From a checkpoint of a small mixture-of-experts model trained on Wikipedia.
Training: a variant of SOAP for the experts, 4686 steps.
Below are experts of layer 6 (counted from 0) of a mixture-of-experts language model. Rows are named router (the router's row for the expert), gate (a neuron's input weights, with its number), up (a neuron's input weights, with its number) and show model dimensions 0-191. Each number is 500 + 40 x the weight over its row's rms, rounded and kept within 0 to 999. Numbers have three digits each.
After each expert's rows: "comes after" lists some tokens at least twice as common just before its tokens as in all text. This comes from a sample of Wikipedia text that the model never trained on. Tokens count by the router's weight.

# expert 59
router:509473586523440518554512471535514551546414590520455537533456491509510517449485475462520528524550524449463513506506468547511524495496464578559372466423499539532489474520454542442473561451467504484491497504578512585533479551498438510494565517447496551551499490469519519488488510499472510528463475502494538556491507460482474606486580510471470475395473441559518515505504496560530481537475494480438414488541508562410510462431517556521513423519501487511548506485462518511440545502516504531446459571487510515497404459476541580527456508493496505508450499502503507490525559479531548488
gate0:561474544559465587502451532501545451532497545448508537472515500558461536451517531525488472513433503534456426471501491500496490542505493538443473540477488508477543560542471547485476528447548471455592452479471463541513453480538499515503518527577524515513594491540585556523514531479419508466509500442473532480565429477453471482555454501538478540523508512509491480511477537494543501492457544448486427499477534540510546459570513476464554536470463533497485525419550492527411489531491521488530469543443498500539473458501474449518449468514553463511439516474474439579479475384512420616
up0:564410506450508575498471500505565498495459523513557489486466481483560540484518521569458501500485518521478505462473502436502553451536491514496452622524426494496488492503494511428456514412469457526477496431508450529554534493527526554481572481521516441490526464524484505486527495559512512480559508510456527441531462461539488498515506533525556505540464504551584495534477535500438506573469456498483478491530479467487497529545513413444535498492469480508453503477517476510470563449505533567555519480484433563503539455528485465457485508432598474443428517493421555648454476465528469559
comes after: " of", " and", " for", " in", " on", " or"

# expert 29
router:506420506474445473532497512539395539573402540502431530491400482492505510479509456520571533509530487531480448542568441586524460532514460528542467463502462504491458496508545477478437507525504563510501462479532562527521496478523518454457497508490455557504479487466544594549546510522416522455493520502547530571469524466504569584517538502475402499478483508580561515484516543505508518466467555509471467480468482578513478462455532503447506485449469537524520467479426517540458515514530507467488475569512500556472414472442463453482486546517468443571484506561508498592515529461498540469
gate0:540588496480467563540518474487446479457511470474421540498458540489520502535499484511546490479457467503413453544470455477512492464512488520538540448477537536517513482485494511528459481509544495474493484468573495489478518435493510522499484494505621581488405507440569503473527527560507469496420534508475452455528571447479467546542474515480420550488513545491467411510548529530499468440455491463474494494552512481471434477454574519514511538540466565490428479482412524535507455503476442540553523475550420477490527474470474474471511501568534492496472504500624475464599429445472521460
up0:496440525477515509492457536516500516520498494540516497514548511508454444440555547449426483476541483455541558456496550444512545529508467441606515546512507473474516541542510436526514441440442503489469523504477521442573496617534459520522463462499452463441454510444472527528410554526498502504495483558495509537530476567503441442470580502532505495445540517490530494448443502467444524566458508546546442472499499508452495541560498446509534493469515414498475485516598499528529567445517489445560471487501462578487525452562499547458541553462511531519483513566453499539411473534558505507
comes after: " of", ".", " with", " for", " to", " that"

# expert 28
router:582422513506486439562510514523449502529494526507484505518443482503504506499531460476490555521521517449454461574476435506494547532501441494567409484449532520458455518542531475434424497496543578520488430545481555504485448484464519491497490529471513534550500533493428492454514487555493493496537539505515490528515514469481538539536492546431458504462425462548543529509496540502540493433474537497506510486496509502492509451419493516447505384542520530511574466471463580541503537503487508433476535551435489470472480454442514552464512557569480441479464533628477542592607488533500506478
gate0:468506481474490428512535521531463530553522516476451446504465566479504516513470504515421522523492534511538487537510455542449483493512522473480469514475478535601468500519559539578528515447540574484499491499462481508501475488503460515482413516562453491529444537424471491469556501552531519496485483546553509481460504494491474522498494522489453531562451460459464490512550485475502493433437495418560428565493499552495462447505474476458393511594574528441470535430452495593496536434508523468550510515463437460564522512461470433509495526470498607485502485523572575471476577462470528434
up0:558494466511510540532558478501508505542474457506480483574483530453490498478472546487562485528492550516511437509439407460523460516463471515543456511446500463513452474509469629488528533467438492498462459541450501520454472363490567545593466519520535497512444480548466524588425516495453507481458587541457559422534444467481477540473505497526450511472493468447567491486504476494452529470538465576502500499488531535473510448550472506492446522543489550489478491507468488519505578493514601532505438546526542449569491538499501479429501434491506482551471499481463563495524466521538430467
comes after: " in", " at", " of", " to", " on", " from"

# expert 19
router:542434548499456472516528488571459554537470551482471508485473506477466483423544438480529554540519471484430518548537479516483473515501491549566429489440467523490458526547511452458442531493538543539420432543510536503536396490474491501427546484465463519492520479481474550531526534485454516533489554556507529568541501473470518543542518576459448488435455454564532530507526523547528510505440487510444475505538462531498504437436488543458478454466452468537585497455448536532499528490556470422456546529458538557436448508481596573513484518547461460510473455532435516556534503499548537467
gate0:498472497471523555497492481551535485493437458555463435557474510379486519503514549439509477490514501459516528504566529520471538459530568587511455530438536478540502515532420518486533464474486484484499518519465448472524491518541479498523571446426544580460466474491464543433520560544486482525490542467495576517538477494497496493522453566518523531417508498524457590498516486485455440553483525538464481541464538480534519468373522539550537441455498441539548548524464474572499467506447497452492582522465474486513464521546500524400462511499475570580433565517495533513481515471499457499
up0:485493470548514463541515567527558460468493490453402534493481563434509433541472531439472500538456532473524508504512529533478453567494498497436538455442442540500495438479551536479489504539531537543457457541512450530582497541480475527473516515534471531474415493460534493463574445509583469466566536463479551539546537489452557404532509512491474553478445503573467551485462489473546527456470468546517452496490563414471516484459556461474523553515509455472484521504580485499499430504495441492507528436453499489535477466456511438526459504545496464542527470567494487542403465522419465446
comes after: " the", "The", " The", " United", ":", " New"

# expert 41
router:531458546467456504539486487507512579529447513489516579488495476508477495451502464506523527526576456479463521518493457567500432482511489577545378494365493527493461510501456454482432536500452529552450474526507502524547479509522461473447533518465506500511472493460488577484542551497397536559490505532539539543523471506495486550537577567501485481507441417529484516508523523517529519524465533521476492467513472597440527426495511533447527465455431423492550496461476522572414548477525477473469522501483505502428412526490577557499544493531486474553463468506475552528543526487515533442
gate0:483436491543408414513541432516475539519557514560423503514486459491527521537490548446526579508522465500404522572536459414531545549461462482515435516534539431502524514475516507479487551495502489458549424418510573533505495486574469507474542494450525505472506478476523526465489457535504505440450592505507506491429472472444458496465497470547518485492532566527476512567629583507440506486495512516511460541525446606441561482421500520506471510488411489539537504518527565512491488506557523521529536485483453537456481498487455505520477490512518490515511454491504450491495475450525491442
up0:500506491515541477511545512478473487435550535489472482422478449439490487553541533533502543560490481478429479473449573584491463511484479447507479495518584546508553524481518474474485504522433452585488510473495523466525444451506529475572493564447458469447511450519445506540541444496417494437623545530446516546443568524487514528526450499470498430520482459499434467581526504472555518559560491524569481489471533562531494504519497522468497495462521451518460512528494470528507511485516440433441425470440519523579557516457560515447503460470522491522518529458475498615501514534535530469
comes after: " the", " a", "'s", " his", " an", " their"

# expert 38
router:526427518498506426535533500525462523540417564503532561494479486520498493483527455567554541577554509444471455527552524484520503481538482543541463503445533500502532524542541449438474574470511524522439475528522548482515474530460455515447525518492483528465519495481450577503480529438467515484537513530516531530479518484461516531489490509487389483423420510539537530508522495524525511559461467468428462538549511573438467469416460509437462477436522391539503452461501525538466552437468495480443541528411587526483464504454541514506511457488414457535438441511476523542543547512537471515
gate0:425413523426458502507503510493506413448481534479484503545495600520439458572533489571477539576534475501439501545421486500531545466504466416543548511489494465511467488534521531493442549441458483540517507489506504509476518545523529556514492529433490504477489475499502528499504520551536531439552519516507425528483505512484513532451548446479504551533427499481572521503502479448456534467497530558506518439485563462527511522494461526455506490440477535475434468422547516408447460438498498448495498484480525609531445420537556504423509549491542511502504445528472534563448507539592473507
up0:599520435513477549505529511491464550478450495525485540476510433500537615439467539419569520384472470507574510455531531506484475495541466555455422471530434520518478492500502475505504564561496440506425446501488524541530471482503478461506464554547509487531534478561484548482511463470458467579422465504486558491579494464510549516518460555489525519494453506501457471497490464494505495539458461510473460516517436506519504537522448445531472493503481539492507546546396475533572567540468499535515484503550513410429536523486534526514560439471484448487505585435534517477532535511496545553
comes after: " |", " ", ";", "–", "3", " —"

# expert 9
router:480419483514500518538476438533491602575482482516502512509487562520542552459485504479511500502532497552428515543489517523485483518534479505562420488429477533452477520521514525469532517512459464532435517532505576570494486508495498505436531492475451503539532560477499544547444500537434568528441531561552511523494526495444523543461481592471460513477440532569572591427510563542444492504492541555480500543524457601479481460468494595395443431483482518531575489484506513499460476443481506512460476560449493543461466515470509559482516466511428511515496492518445542525519501477520572474
gate0:511463458484519590498507486515494494530441461488416516500503492469402487547488483487471460509475531535431507514569443460443522539408489428501517555542543433531513486491539510466490493513501512588501548527515539554447519474448488526423479484513456481477529498452495611487563473530472530527569521517475522465493515443524564495469499522495496508504482505452543530422551626492401534478490542466511484518446487552498490468509454501482535465532499476471477407497478532484565495492515546557537547492471493486381455499530489585518476525504458523500475547427530412494459507477572523532
up0:528519590532481416519509505547482462531541491504549502532463504535502510514429522456549518521464450547564485455431517498478485561596523576468540435486510478548464502485490510451433504552493512453476463456513471427551497529523577483566466480517529514524433515522572534502511591525569483521532448482540466526479469547471477453565522425516380524475475520540500459584430467504599487530468501563546504535536514479513480420498533500554533551457569475565515522528459524504502544511475484463519538506513486476476486512539489474548419524454558451534497494514438499505523476489450483439
comes after: " ", " (", "1", " $", " +", " −"

# expert 61
router:472377478551446419509558481544463509542473527552487495483433470435502456468584449497559529502499540447478513582502479545486544505564496547569473542442505539504437487581470503485539509480512550489470512541496533478546488504454545467417509533483505477512507508481551527538534563570466519507495551509501578503575481406455540550537503510517457495489465539564584560450483486527485491497488521475476502522553440519511427514480506531454460462487484509498483525462534520549486505488557475440462503472468583471458422503477497532448481523518490444542517471532446563545526545531598539445
gate0:464481506512488517517563529552490481475510490527454559443472476500500525512522526501454451509515537446477518448491452541486534495523406598555520516490542521519449507594546485428512474486479502483503442550569565449655534516422543449426488462524477503543513481485534535492518475477579522489512532515489538519532526479474504538538497483506469497505457485497566533468484483511434500473540484414467462557458542456478470549528451540435509456564554496413515450519522521448458497451508498494463461506542459521488484455453461534467465556544504501502384547490468597469479583539508525511
up0:566499419498523498437551533524527510480483541572495581477533567485514401514516544465543490468513571510479562458484497505517475505431485555527518506478509522448454470508486593500456526550471480552510490495511511517571460436475559476504484514525480473489437484507458520475548420461485513485507517508460564544531476523508543503456481524568487515551496445495492519520555569549508490524514491494377456519508549496507505511554383531514435537538575558415486546540467478492441465482513385562485432509478553533487490526512477465465498520480465455493450463474453483412475469526498574527
comes after: " |\n", "\n", " is", ")\n", " as", ".\n"

# expert 21
router:520410533506465475503539520545499541542430542494469540515482459496542490462556445539527572571518485547412469562545452503521460545470500589527465490505493562498478543520502474471484510507498554562422487516511572479525433556494521488483549503461480503479510539487481492519527519505461553510521552522490508520524526461494526550538490513439448494436418437557504489519529492540541512528427489486458510570568502561476492446458473536473511467475430435526504477416458551514439537484560506448515508524460533552452449507463571584526476480561476496539428474493439601567526546510490565474
gate0:471494486503475522485511593468510532471530515609532530447584533389491461437518534504539545459551484476522486544555454508551493531503554547418474501441528494492465529560456515468470553493564475439471477491482482509447503544499526504520459509522467557473455511532495510460582490458544489463545506496598525587540470568537416494542495516468549595499510412501523513473496471473483468493505421420477561559496518504465537492517427475464443523542556466575519508531451543513497490535504529553539510542467533422479493458457460508514554540450488494437507490443494491550519497481556494492
up0:459538446507486556549495424516527455478509483451543531506447476562431495533489506538412428576438494485435495525488630485496498537464471461582541484541449555509501462504516486544568464526494534573521463543506473535554537452521522503447540458506531534483520536457474497492457539517474489496538464528461470480565504447443535477418554434511542383505521575426498515580511485442494501476477582513538483454527447517512473474490543534525529472491460508455516480542542496548551506497495481445460488473453508544474517565480546503502384425479542496497498455491524544472508508518521461478
comes after: ".", "–", "8", "5", "1", "6"

# expert 43
router:548402557530491445465552522563420518488519488506525581526439520492519504451546404511493548552563559543455488508528523479474548495487498524542463497510500454491432524493491467537491487501555532580444496521494553559505465485488482418467568447396453475525473494438510523527527546504491540505491474572509564532551453523490523530509472515497474473473463435549576517508486487562546494505418520465407495494518453556470452475474512541458470462448505455510529510465435500530485483485506537432426510499426542549457471536489530509474515483474457433544467507547493477543525590411480511477
gate0:573465504503504496444490521491520489453524517470592539540495459473489423423539458531510609498484520506449442505475524502454570522552478507443469514505478461459488504528472513426505456493515494466501514564435413498470482537477443494535498489400504520466405443485517481531499460459502530458532418458501471494543505460488458478490549484588489535509572419514522528501470541464502535467525426499443466496489502541585514545497570514464533519494496523593435539424545520559554471504477528432531512470528539532479446499503521575519571494454487477504503478595513465567477549528527522502
up0:455491540498498475524459503466500488525489563577460490474490499514582510476391595439475435470505471541518496457500415482542495485474541434533517432476456549508501505466583519572512476462496525540521531488557585553506488510548560482446461460503472519513591499497477521484480560514490473530471540489508475501502484549500494538534505494465557508531472543454532491473525509509538505560471566513615483489559513406433545467465468541526457473537446515405513578489462469482517514459520511619441513516472473446552522507450485400543425468503543490500453476531486503468472503493483513476
comes after: ".", ",", " that", " The", " where", ".\n\n"

# expert 3
router:538428527472456497507481479518444504507462594473483460491505436482514486452529467551522591579537613455448482508454518494459468511522530548510433493452484539445488490558494501402452586473474501586475490532530509492586441498430461482460524496472471538529511533456456496552513466469422527463498532493560459512526524486458523587498521542438446511496457471540524502454513482518503501541489472477479472458522518550525547491472503538427451502486478509476531496459478507517561517476569508415475467507467520452400444535491621550449521552530480512476466508487441494544530546490488518450
gate0:474516458464445523579555468481470514491443482495559579550482521523496472487521497481459525516472521444503436482491448472501495457474489463497451495504513577587439457509513509444426516495527548434578486472430481480572503538575456525570526480528484534497509470449543521495551505476436531543584548472509512455513491528507492491452485541485475490560505510452457544441524514551507449552449548398502579479491488521456479491437516526475536452507438506530521531494540561529530508542438529485490438503538596406455497478534488501527428498483467623481457521512582548499495501467478474534
up0:452503550537557531515466467482485483501564468541510498468419527463511462493486526509440474597447497493454505568560477404479542518503504550544441568471517483490527521448484528515544513518485456516498463503530470479489505489506546528510514546461551588451473495585497454484440480469540546476542508513453474509486462532464456448490517537552460518501525478519423462515424516455510550514466527570545495561572546471453502491452473511525472574455503505473499466538540528503516535419583509599575472499453515488529509546492491568423544466568461462486542432499458492509440482458520615535
comes after: "|", " |", "\n", " Team", " Votes", "===\n\n"